Experts of a small language model: a variant of Adam for the experts.
Below are experts of layer 4 (counted from 0) of a mixture-of-experts language model. Rows are named router (the router's row for the expert), gate (a neuron's input weights, with its number), up (a neuron's input weights, with its number) and show model dimensions 80-159. Each number is 128 + 32 x the weight over its row's rms, rounded and kept within 0 to 255.
Before each expert's rows: "gets" lists some tokens that make up at least twice as much of what it gets as of all text. This comes from a sample of Wikipedia text that the model never trained on. Tokens count by the router's weight.

# expert 35
gets: "ing", "ed", "s", "es", "ated", "ation"
router [ 93  77 119 154 146 109 112 130 138  70 113 133 188  96 132 102 159 184 118  66  98 127 136  78 150 117 122 117  62  94 100 164  89 144 109  82 122  96 132 157 156 111 175 191  97  82 171 126 152 166  97 189 105 154 185 156 108 188 139  99 123 134  48 129 161 127 145  98 145 146 151  77 134 174 133 126 164 167 141 145]
gate6 [165 143 177 115 159 113 156 110  61 160 120  77 156 160  35 108 151 135 133 192 118 136 102 167 116 135 127  88 155 191  64  85 164 102 132 196  99 143  80 150 165 150 142 103 115 177 112  92 181 140 168 130  61 136  89 160 135 167 132 115 115 121 100 119 159 147 128 185  94 103 120 104 141 174 121 125 104 152 120  89]
up6 [135 161 167 143  91 108 104 149 134 124 101  96 154  82  87 138 119 130 116 165  95 144  90 144 124 160 134 132 182 134 102 109 177 149 130  89 141 111  67 191 123 106 101  90  44 135 108 100 123 167 116 111  99  96 118 102 105 193  91 134 145 119 154  39  78 159 127 124 133  79 141 131 103 137 142  62 151 142 176  70]
gate7 [139 119  69 118  87 130  85 113 182  77 109 134 116  86 117  94 113 112 172 144  62 160  90  88 128 100 121 116  87 109 172  94  96 155  86  70 150 129  76  90 174 112 152 191 105 121 189 128  51 141 129 111 122 174  87 114 152 161  66 163  38 101 139 189  92 160 125 150 134 141 136 120 111  97 166  92 134 155 131 131]
up7 [115 174 115 171  88 163 105 174 178 159  75 152 149 106 169 119 133 150 194 157 124 111 137 109 138 116 145 134  80 143 156  95  99 157  60 128 114 164 104 120 128 140 136 183  87 139 151 119  71 142 129  81  69 164 118 136 118 157  47 113  88  66 151 147  62 185 158 208 110  81 161 122 174 133 127 125 152 209 167 118]
gate8 [ 78  75 139 123 139 144 112 130 141  65  89 127  84 144 104 104 174 108 102 178 122  94 110 151 129 196 102 175 166 128 155 199 165 120  75 115 144 173 119 169 138 118 137 110 102 189 168 138  82 115 162 118 145 132  99  87 131 192 114  95 131 117 101 150 139 120  75 188 124 171 119 151 118 156 118  96 134 176 160 157]
up8 [145 162  95 132  75 117 171 159  96 120 121  94 161 150 103 143 120 116 138 124  73  72 148 167 128 121 130 137 125 120 160 165 166 124  78 125 179 144  39 140 162  96 143 139 119 103 123  77 123 127 156 103 156  49 132 125 215 171 156  74 139 157 141 135 127 110  90 133 181 142 129 136 131 118 136 124 136 178 111  99]
gate9 [155 120 128 120 178  65 145 116 100 108 135 144  99 164 130 145 105 140 127 111 134 134 154 146  58 132 167 117 163 143 172 122 179 166 156 118 153 129 132  88 158 145 104 192 137  86  84 124 154 113 143 142 114 119  80 125 179  65 162 115 182 149 111  85  61  86 151 113 109 170 141  97 115 140 138 171  87 185  80 110]
up9 [168 171 161 160 115  73 177 157  79 114 106 107 150 115 155 125  49 122 104 118 129 139 158 127  55 150 118 106 138 114 148 166 150 126 125  79  89 104 102 111 178 134 160 168 163 148  96 184 121 159  91 170 105 125  66  72 184 132 165  94 151 155 120  89  89 130  93 104  94 154 187 112 111  80 147 151  92 160  53  87]
gate10 [134 130 162 117 155 109  82 157  84 179 173  91 155 126 163 199  85 115 139 119 147  94 163 132 128 148 102 131 108 125  77 164 159 113 144 115 118 120  75  99 107 103 125 145 147  78 158 104 134 149 121 135 131 114  90 160 129 142 149 119 101 151 117 119 106 186 128 148 139 142 168  88 201 133 157 114  68  66 116 114]
up10 [132 137  96  80 138 160 139 151 138 155 105 121 118  94 106 106 124 178 121 114 125 114 178  92 104  88 127 217 117 171 112 106  96  78  70 134 178 133 139 101  77 153 170  95  96 116  60 177 129 115 126 124 163  95 106  87 124  90 146 131 113 155 127 132 110 145 116 143 118 136  91 122  96 140  76 196 169 135 130 106]
gate11 [ 88 113 100 164 120  83 166 139  97 105 178 118  95 161 160 113 145  88 112 148 127 146 128  99 147 154 161  90 124  94 140 138 155 139 163  64 171 151 111 111 168 163 139 122  73 118 136 171 108 223 106 131 148 168 134 163  96 164 165 159 159 125 106 146 171 156 166 118 127 110 132 150  65 108 149  74 143 120 145 159]
up11 [132 166 117 143  86 158 200 128 120 143 125 166 169 123 129 180 118 142 137 166 129 142 133  90 140 176 142 122 138  81 134  57 131 125 120 117 127 113  92 115  95 198  78 143  88 149 111 133 100 101 157 117 145  99  93 121 114 111 129 180 142 103  87 169 129 175 110 121 155 165 115 140  90 133 144 172 106 130 116 150]
gate12 [144 152 142 140 149 174 193 144  68 156 160 123 128  98 205 108 103 149 112 112  93 127 137 117 136 153 126 161 102  94 138 133  89 145  84 111 108 125  94  88  98 111 175 141 133 108 111 185 126 181  94 106 170 148 127 146 146 135 119 161 184 160 139 120 114 138 167 143  88  52 107 118 135 151 149 147 203 108  73 100]
up12 [122 128 115 124  64 128  75 111 188 146 108 150 145  99 147 122  81 124 116  99 110 158  84  90 189 156 129 149  84 167 156 104 101 122 154 128 113  82 143 208 156 141  86  76 128 162 115 101  96 149 121 172 170 145 203 161 107 143 103 177 176  91 137 131 125 102 108 178 116 113 100 128 117 157 123 114 153 118 157 130]
gate13 [156 131 143 108 142  88 127 174 100 169 141  98  60 162 132 150 125  92 122 121  68 117 163  77  61 120 117 123 137 140 137 142 171 140  79 127 147 168 140 138 123 110 134 113 167 122 127  92 174 179 150 145 196 199 184  80 173 132 166 166 125 137 200  98 149  85  81 136 152 101 134 166  49 158 127 134 129 130  54 148]
up13 [132  80  98 166 117 129 137 139 168 102 142 114 132 100 159 140 121 106 168 113  89 122 139 132 120  69  59 176 153 154 140 132 138 212 108 151 177 159 150 178 104 114 119 134  75 130 158 185 129 140 122 135 132 142 171  31 172  98 146 167 166 156 175 103 171 132 125 155 124 110 113 129  79 147  42 129 104 123  64  85]
gate14 [168 156 131 121 154 141  84 125 120 130 112 130 170 111 117 160  59 114  75 149 166 155 122 136 131 125 113  89 100 100 170 134 217 121  69 153  97 132 120  65 176 125  94 157 122  80 168 139  78 138 153  79 133  90  94 166 100 118 109 108 107 116 139 146 120 119 123  97 127 100 131 121 172 123 169 129 131 116  88 153]
up14 [100 170 167 107 149 159  71 171 163  82 121 176  87 129 101 102 136 160 138  87 123 145 102 111 187 154 160 179 123 180  99 171 158 118 141 134 107 151 142  75  98 152 129 143 125  82 141 127 119 105 153 161 143 109 151 178 139 154 172  79  95 162 134 108 106  56 163 107 137 123 167 100 180 114 173 164 170 161  72 145]
gate15 [142  85  82 178 146 127 121 137 107  87 121 176  66 175  83 119 102 133 104  67 167 122 132  67 155 143 137 147  94 138  57 165 185  92 125  94 164 150 160 142 125  58 134 148 152  86 124 115 136 184 127 115 121 124 173 148 158 122 153 108 149  65 114 102 167 135 159 109 120 140 139 132  92 130 162  97 110  84 164 120]
up15 [ 96 101 126 143 166  84 113 143 101 120 197 129  99 115 150 150 127 114  61 157 167 118 115 164 158 123  77  88 166 135  88 164 127 110 103 112 141 101 100 158 138  85 111 140 104  96 167 120 102  93  97  92 129 125 172 150 161 163 148 100 155  90 169 127 178 141 112 122 162 169  90 109  90 145  91 154 124  57 113 104]
gate16 [117  77 132 116 152 118  53  97 188 116 131 166 125 144 146  85 165 170 177 126  98  72 110  64  81 113 112 112 120 189 113 194 122 109 117 152 129 166 188 165 145 134 150  94 170 208 178 115 140  85 141 126  89 232  97 160  96  88 144 117  85 138  47 100  80  64 117 142  55 158 115 144 131 118 153 144 108 138 125 134]
up16 [120 152  59  73 137 111 142 170  80 169 144 107 106 148 154 135 113  72 132  93 109 121 139 139 146 130 107 130 127 112 142 126 100 113 120 125 144 170 153  68 161  97 117 164 151  88  88  89 138  70 162  91 158 123 109 133 115 141 109 133 114 174 166 144 186 129 136 102 131  55 128 163 159 130 147 105 135 129 100 192]
gate17 [123 172 142 120 122  77 115 156 126  97 179 186 169 123 154 174  47 125 126 106 136  71 115 133 128 135 106 115 106 113 184 156 147 145 121 110 145  72 141 139 127 102 107 141  99  84 131 128 164  82 153 117 127 144  98 156 105 119 144  83 138 105 176 189 142 127  91 118  97 150 115 151 107 148 119 175 185  92  43  92]
up17 [146 138 122 103  99 140 137 143  97 117  88  94 175 115 127  86 115 203 108  90 108 103 102 163 185 150 150 135 137 121 112  97 179 155 171 166 124 160 116 144 173 114 109 117 106 174 164 135 115 187 132 132 171 148 112 158 119 150 129 143 132 143  99  79 132 113 143 156  93 131 182 108 212 111  54  84 151  51 157 128]
gate18 [136 160  98 112 110  95 150 123  64 197  94 103 194  88 150 123 105 114  81 161 204 111 126 137 149 171 160 129 118  48 175  62  93 122  94  82  98  82 138 177 116  93 104  76  90 149 130 113 121 117  99 151  76 162  74 125 159 152  88 117 112 139 138  65  70 188 123 144 183 152 156 121  88 114 108 157 131 132 114  81]
up18 [158 113 143 147 128 109 117 112 103 107 121 113 156 151 132 113 151 124 149 156  89 112  86 186 116 124 104 125  57 174  87 179 123 121 123 118  94  97 105 107 112 165 118 132 130 156 137 172 146 130 180 133 177 142 145 150 125 130 123  95 117 131 110 145 147 162  99  95 110 110 125 149 100  86  56 144 146 124 166  97]
gate19 [116 151 128 147  87 106 130 130 152 180 131 149 158 128 130 109 103 124 123  84  94 187 152 226 117 153 113 139 107 116 123 123 125 185 109 163 175 107 157 120 120 103 161 117 169 126  98 113 108 130 110 136 106 147 106 152 196  94 126  91 161 122 237  89 149 135  96 124  91 185 147  95 110 154 157 173 129 129  94 119]
up19 [195 173 162 179 121 127  96  79 105 114 103 152 159  80 156 156  89 130  66 140 144  95 122  91 123  98 118 130 118 125 174 106 114 117 106 165 107 102 132 117 132 128 189 151 131 101 161  75  25 153 116 169  70 115  89  90 196 144 143 119 153 148 140 153 117 118 156  66 163  66  95 145 104 114 136 155 150 111 134 107]
gate20 [116 150  46 137  94 104 141  91  89  69 109 164 147 116 105 150  88 102 140 184 190 144 120 155 143 135 208 170 115 153 172  98 120 143 136 162 187 127 117 136 141  94 111 146 126 133 188 156 138 155 114 151 123  54 100  98 197 136 145 117 160 118 110 151 118 161 142 119 124 160 162 148 193 144  95 126 124 135 143 140]
up20 [128  76 114 153 138 125 112 140  92  64 193 138  95  93 111 129 143 151 106 122  89 125 150 135  90 126 119 145 151 114 177 152 114 170  87  86 164 144  77 105 161  95 146 125 140 115 150 146 150  81 141 131 135 115 167 190  83 153 166 106 124 152 124 165 184  80 145 146 123 117  79 168 121 128 102 101 128 148 134 152]
gate21 [141 127  83 115  28 141 169  87 159 178  85 138 173  78 131 141  70  99 105  95  88 148 145  82 140 150 122 108  75  68 145 124 124 131 140 189 145  63 112 185 103 116 114 138 115 199  95 144 146  97 128 132  89 120 171 108 116 123 114 120 108 122 141 138  98 112  96 142 119 163 174 101 128 135 129 115 118 204 101  71]
up21 [ 96 158 113 169 104 155 196  80 166 110 153 146 168  85 137 178 159 143 130 149 121 181  97 107 160 126 109  69 149 154  91 150 145 195 148 130  95  66 109 138 168 159  92 142 110 150 145 163 156 137  78 104 106  74 146  79 193  76 146 157 120  81 122 116 126 137 122 133 166  86  93 116 106 149 117 154 125 108  53 110]
gate22 [124 138 144  96 142 182 176 141 143 154 112 155 135 115 133  85 128 156 149  93 158 121 102  68 129 111  55 159 143 185  46 146 146 144 147 193 111 134 179  44 152 144 158 145 138 110  81 120  77 164 172 139 136 171 163 133 133 111 131 142  97 158 137 184 151 107 117 124 164  98 206 151 106 152 114 120 157 170 159 158]
up22 [121 114 103 139 139 125  84  72 162  87 122  86 124 133  99 125 190 134 151 177  92 133 122 115 115 161 207 163 172 125 109 119 120 112 103 119 152 126 112 129  82 108  75 101 116 143 122 170 154  91 129 109 137 112 108 155 115 145 135 128 163  90 132 107 160 148 105 155 129 126  49 130  88 110 145  91  97  98 152 143]
gate23 [ 85 169 156  92 154 129 145 153  65 152 123  86 128 144 123 103  69 125 137 140 146  80 162 148 109 105 156 125 151  97 100 125 133 147 126 156 140  86 133  73 167 133 142 196 140  76  91 167 134 105 127 157 142 155 118 174 154 137 116  89 161 164 165  94 175 134  85 108 161 166 106  87  69 165 120 114 100  36 124 141]
up23 [109 108 163 110 110 145 196 155 142 251 164 152  83 109 176 139  94 105 121 102 144 123 102 120 114 154  90  93 112 145 145 157 136 133 114 136 117 126 158 125 120 141 126 182 124 143  79 177 142 115 127  93 129 164 130 142  76 132  71 124 145 113 153  76 148 148 108 136 126 130  73  71 163 154 148  90 148 111 167 182]
gate24 [122 164 175 155  59  86 131 152  68 123  83 111 155 118 109 183 116 168 152 108 108  94 138  95 182 112 162 107  81 122  39 115  88 115 146 106 147 127 132  90 128 121 122 121  94 106 172 126 160  99 101 131 159 130 102 110 136  97  94  91 185 161 121  88 125 110  97 137 105 141 193 152  99 104 142 121 129 139 154 120]
up24 [199 100  81 138 115 154 175 146 102 153 122 139  98  85 203 131 107  93 160 101 103 198 106 182 122  98 142  66 184 156 132 175 117  96 141 156  94 175 117 150 154 130 139 114 142 137  86 168 117 178 122  76  90  79 145 128 103 160 103 157 168 127 121  74 159  95 125 158 111 149 131  88 144 156 139 136 178 178  98 124]
gate25 [109 138 154  93 111 116  79  57  92 141 102  85 172 147  85 156 127 113 101  60 106 100 114 102 123 124 101 176 133  70 108 181 187 118  56 137 120  80 121  75 170 155 139  96 125 124 161 118 125 150 157 159 172 156 144  99 164  85  98 147 120 184 139  98 141 160 134 117  80 139 117 117 118  68 107 187 126 152  77 112]
up25 [138 120 150 148 102 127 154 148  63 150 182 109 128 140 140  85 123 125 186 157 179 114  85 117 138 154 130 164 157  99 138  41 115 140 173  92 112 134  97  64  71 139 104 123 164 119 125 182 143 157 148  94  64  88  75 102 162 151 124 143 109 116 164 161  91 185 113  81 143 101 140 133 166 148 114 132  96  97 151  95]
gate26 [114 160 161 106 101 162 171 171 138 157 117 141 180  75 119 115 113 125 169 135 165 223 136 135 134  96 144  80 125 128 120  83 124 105 146 136 113 117 103 146 103  90  39 143  94 157 113 161  62 170 112 107  91 101 101 119 135 115 156 127 110  90 121 159 115 167 151 172 189 129 112 140 172 121 207 189 164 118 177  97]
up26 [132 128 159 138  69  94 142 186 161 183 129 191 140 104 149 117  92 165 151 177 118 158 100 139 151 136  65 124 118 156 180 163 117 199 120 106 102 156 148 151  87 119  76 116  58 157 148 117 110 109 132 112 106  93 188 133 180 135 145 129 119 168 131 170 141 187 139 112  78  88 117 140 122 197 175 176 120 161 135 145]